From a checkpoint of a small mixture-of-experts model trained on Wikipedia: 15.5M parameters.
Below are experts of layer 4 (counted from 0) of a mixture-of-experts language model. Rows are named router (the router's row for the expert) and show model dimensions 0-159. Each number is 500 + 50 x the weight over its row's rms, rounded and kept within 0 to 999. Numbers have three digits each.
Before each expert's rows: "comes after" lists some tokens at least twice as common just before its tokens as in all text. This comes from a sample of Wikipedia text that the model never trained on. Tokens count by the router's weight.

# expert 139
comes after: "er", "ent", "'", "d", "s", "und"
router:450478565474527381507479503522558553455511567470582545544521547499482560386479460381485424503436559483490551422537515547471521538445464577517542473507490445483534573465422502500560477567510565567484491441486528590544582510513506555496430580392532461499526543505456524424507423483531440485478464452542557454503469487495466447519519435506517380471599638453600540521524430530418473508476470478541464628566434431546453466525581536535450526452510457567503561513468485523561538500491479

# expert 26
comes after: " |", ",", "-", ":", " of", " the"
router:529503465468441411508542510479603426377466485527521476475486589524579541445532367419534442581507551492538513496550519482581435517530479605505468522472474456429468493570475449485461579609567550509528463458470482516529500537523398496538498509418535451579509491511609430430480411473444469533518567533556501475566492558432446463518475512532440530511568484483595497456494507573394447512526533473480498534508487474644506573471526520473488559441527458402460421495544441531557529473531485

# expert 66
comes after: "s", " =", " also", "History", "ography", " life"
router:504501504468513419434510484513531517475477471482654556519563517529486624495555475414510448476526519429505523493569476477518462632505506613458496402467455421462532452455416471525532519516502487564475452476537453514509607549447517584510377483439584359510540493449485526450538438525489578465443495469528553521521469556530397510564604583500557498462489499467499524453548456521534520484491481410435578514544513515472478554486485515444523539486550460515587473485410484403464532530483401

# expert 170
comes after: "ed", "s", "ing", "ation", "ated", " due"
router:590529435496448431449560502529567485495468551517577571515468535571546504415584419465558474552463563485493556516559475524547507539508507561551486487490411425416528469516448436462530448511391460471533514469425527576537580474523373569604493540464599457485539509447496503462570470474432497521428531559552524494494484568506473572499497532448536445555474467482496519454553527578376499568432448487470496583530482477622477568432484468540396483433556461506549505528461467486534533513526400

# expert 112
comes after: "'", "ci", "im", "fin", "-", "y"
router:523559580487536481475472503549509480439435507460599439538556548544505610480527374385499409465521525414501567491593553530460479503491560543546463580451501471497600565520374466456474443470506548547546515460434442545529562542545458548512493530390472531506549539495429519429494492489426470449420566535499552421526431560484441527556512456482483470559598588364521489507421502558490531494451484484491485542457400494532541526561521523517454554391518518522541518447467484520553532482514504

# expert 214
comes after: " |", "-", " the", " (", ",", ":"
router:455559620438562440509527463481544428501428551504528501546534554522552472540513460375484457457523509474459570508608524477523443623511477593492374581491475454465511442543424475521499501493411525550581436517405528548494572538528417552533463462427510484523508521480480483457524477415447543482454567556603471541598458566514420492512523506547504512484555528417507489487489581589455454446497488462490490560488526573525497548513399586450474523431557524501516490563456429536565530497462416

# expert 253
comes after: "t", "th", " Al", "y", "al", " At"
router:503456578498527501532450533535508453421470539507574577507511503513452575458548430477439476508442576506437539415475509514468512548474558552427433499542411402405555539470404492550498420563520558513544546566547517526507581574511504603543394493385541483557531551493507492473471439527420391544427555513548526464530472532539457450432551481502526442620566569444483478468478517520495508563542498469491511559537497524643444437500456484495508570424511527437458545425408508510542496463473492

# expert 68
comes after: "s", "\"", " season", "ation", "es", " However"
router:542454470431555424453437529514476509465521584404618534577576495488490542496540404452484409582473556430532514475575509431554470608544466562459445497424569417468561552576421540463591487526478478526553507537502468609526561501473483566589457559431525418538505458531493517506525447476538497438431557501536503452552556564594401497496524534518573478485514520391500511438558493550500520475421449452468467543547497532489497469494544489444494542486540519430488492493435472501462551553495371

# expert 72
comes after: " the", "th", " 1", " 6", " 2", " 3"
router:532537508531540449535539504552617489462487551498616496543488497527495447466470436419464474507438491453460570475553514544568417558546457641464469474549483466339507507504499529424520492515462494499435537450508540512498584527548435575538503493426526430598506440420430492445464388463479533580503545562464536517599513539470405523471460482590506433489578504520505514528585515508391487483455516459470555575511442471597470473472478485454515643479495519451474487504448497506557525449455466

# expert 234
comes after: " P", " |", " S", "-", " G", "P"
router:522474496569514453528485437465470431449532479491565513540492493478577472466477430423537435544491477448398583486601493469528478465593469616471490531495519485450534536627423463509519530514407465488523458434420501500524488505535442597497471448408572414543569424560545470508475428442525565532475507435582602457588496596428447428454479448515455485489542520455529568463541605510431480530530547486532486578545552444585514476552492555462465545491574516486474488502495471507604574551468503

# expert 90
comes after: " ", "n", "e", "t", " was", "ne"
router:498516543509566482567474475535437554438458548406556619487488513573423567388574474350438446473453469528467571391529460454552424489508506532499526585487418418420537566537454462521542480540510568585540542420461465578462500566530466570595424449429495483513498518501523458533539515496497462470399564545552570440521477537515424478526565474440472458536531491507545561475497515516463564541524533433533510489480557515537455541490435561589412508471591511511510481490423495528485478456444482

# expert 100
comes after: "ed", "s", "ing", ".", " and", "ated"
router:588515435550437445567453427533549462487467516522532527582542511531559516346541427433494448504524589470482558500570477531537471553470435534491517490430500486454566541537406467390573507481424523507621458438483406572513524465513411520601495473472568511493559502468428451464576428500444473488453497503575521527555511591550483581456526565468590485561553553503519511415452556536480518498459459495480471556496504467567473490530457484548412511432569514467487527546451436499556434432528426

# expert 108
comes after: "ed", "s", " one", "ation", " part", " with"
router:562500510512479500479559518514526507457449518538562565517457508549562528405576456451516490574425597503487528444502504551535569527515511517527465549419460418391567482496448491509540463486467531461553486469450536562590503492566386534590460535470603402526590561484485540496616436498431520490463492549517514443448399544517464550499502487457538441554522466460568454433547555534401474542457532381457539536469484532615489532472509531533372503419556515448545542502444486490506523508485391

# expert 131
comes after: "\n", ")", "\"", " name", " Born", " by"
router:522486444540503447494526575470571485487523504480606491566546519554548523504522375451483454576431546421508548498546439501535428658506527543478559412488499467465540467608421509438488500552497580523548482460435467535460525500468480462576379501450503473525553581517562437453545414494452562438479493455526553423587506566559400453543511459525546500502538484430525466425519564468469566541475516495489544534523536489546489477551465455508482471397564471444542538451438459579509533516558377

# expert 146
comes after: "\n", " ", " Al", " long", " All", " co"
router:522516523497518535513455551488557522441500531506625486576504529533549473462532432471496479541427521397487542524533546517537424527585483561517520532517427487393479532494466554472420492521522507574575542479437552553506516526475440515584529452385519401545538536482526475496495405504419568504496489454427594510566502539507390509518549501480547377539621513498527505430559533490445560451506545473520572495478495398573471535494411539456492528411544578466540501496404461496586480470460377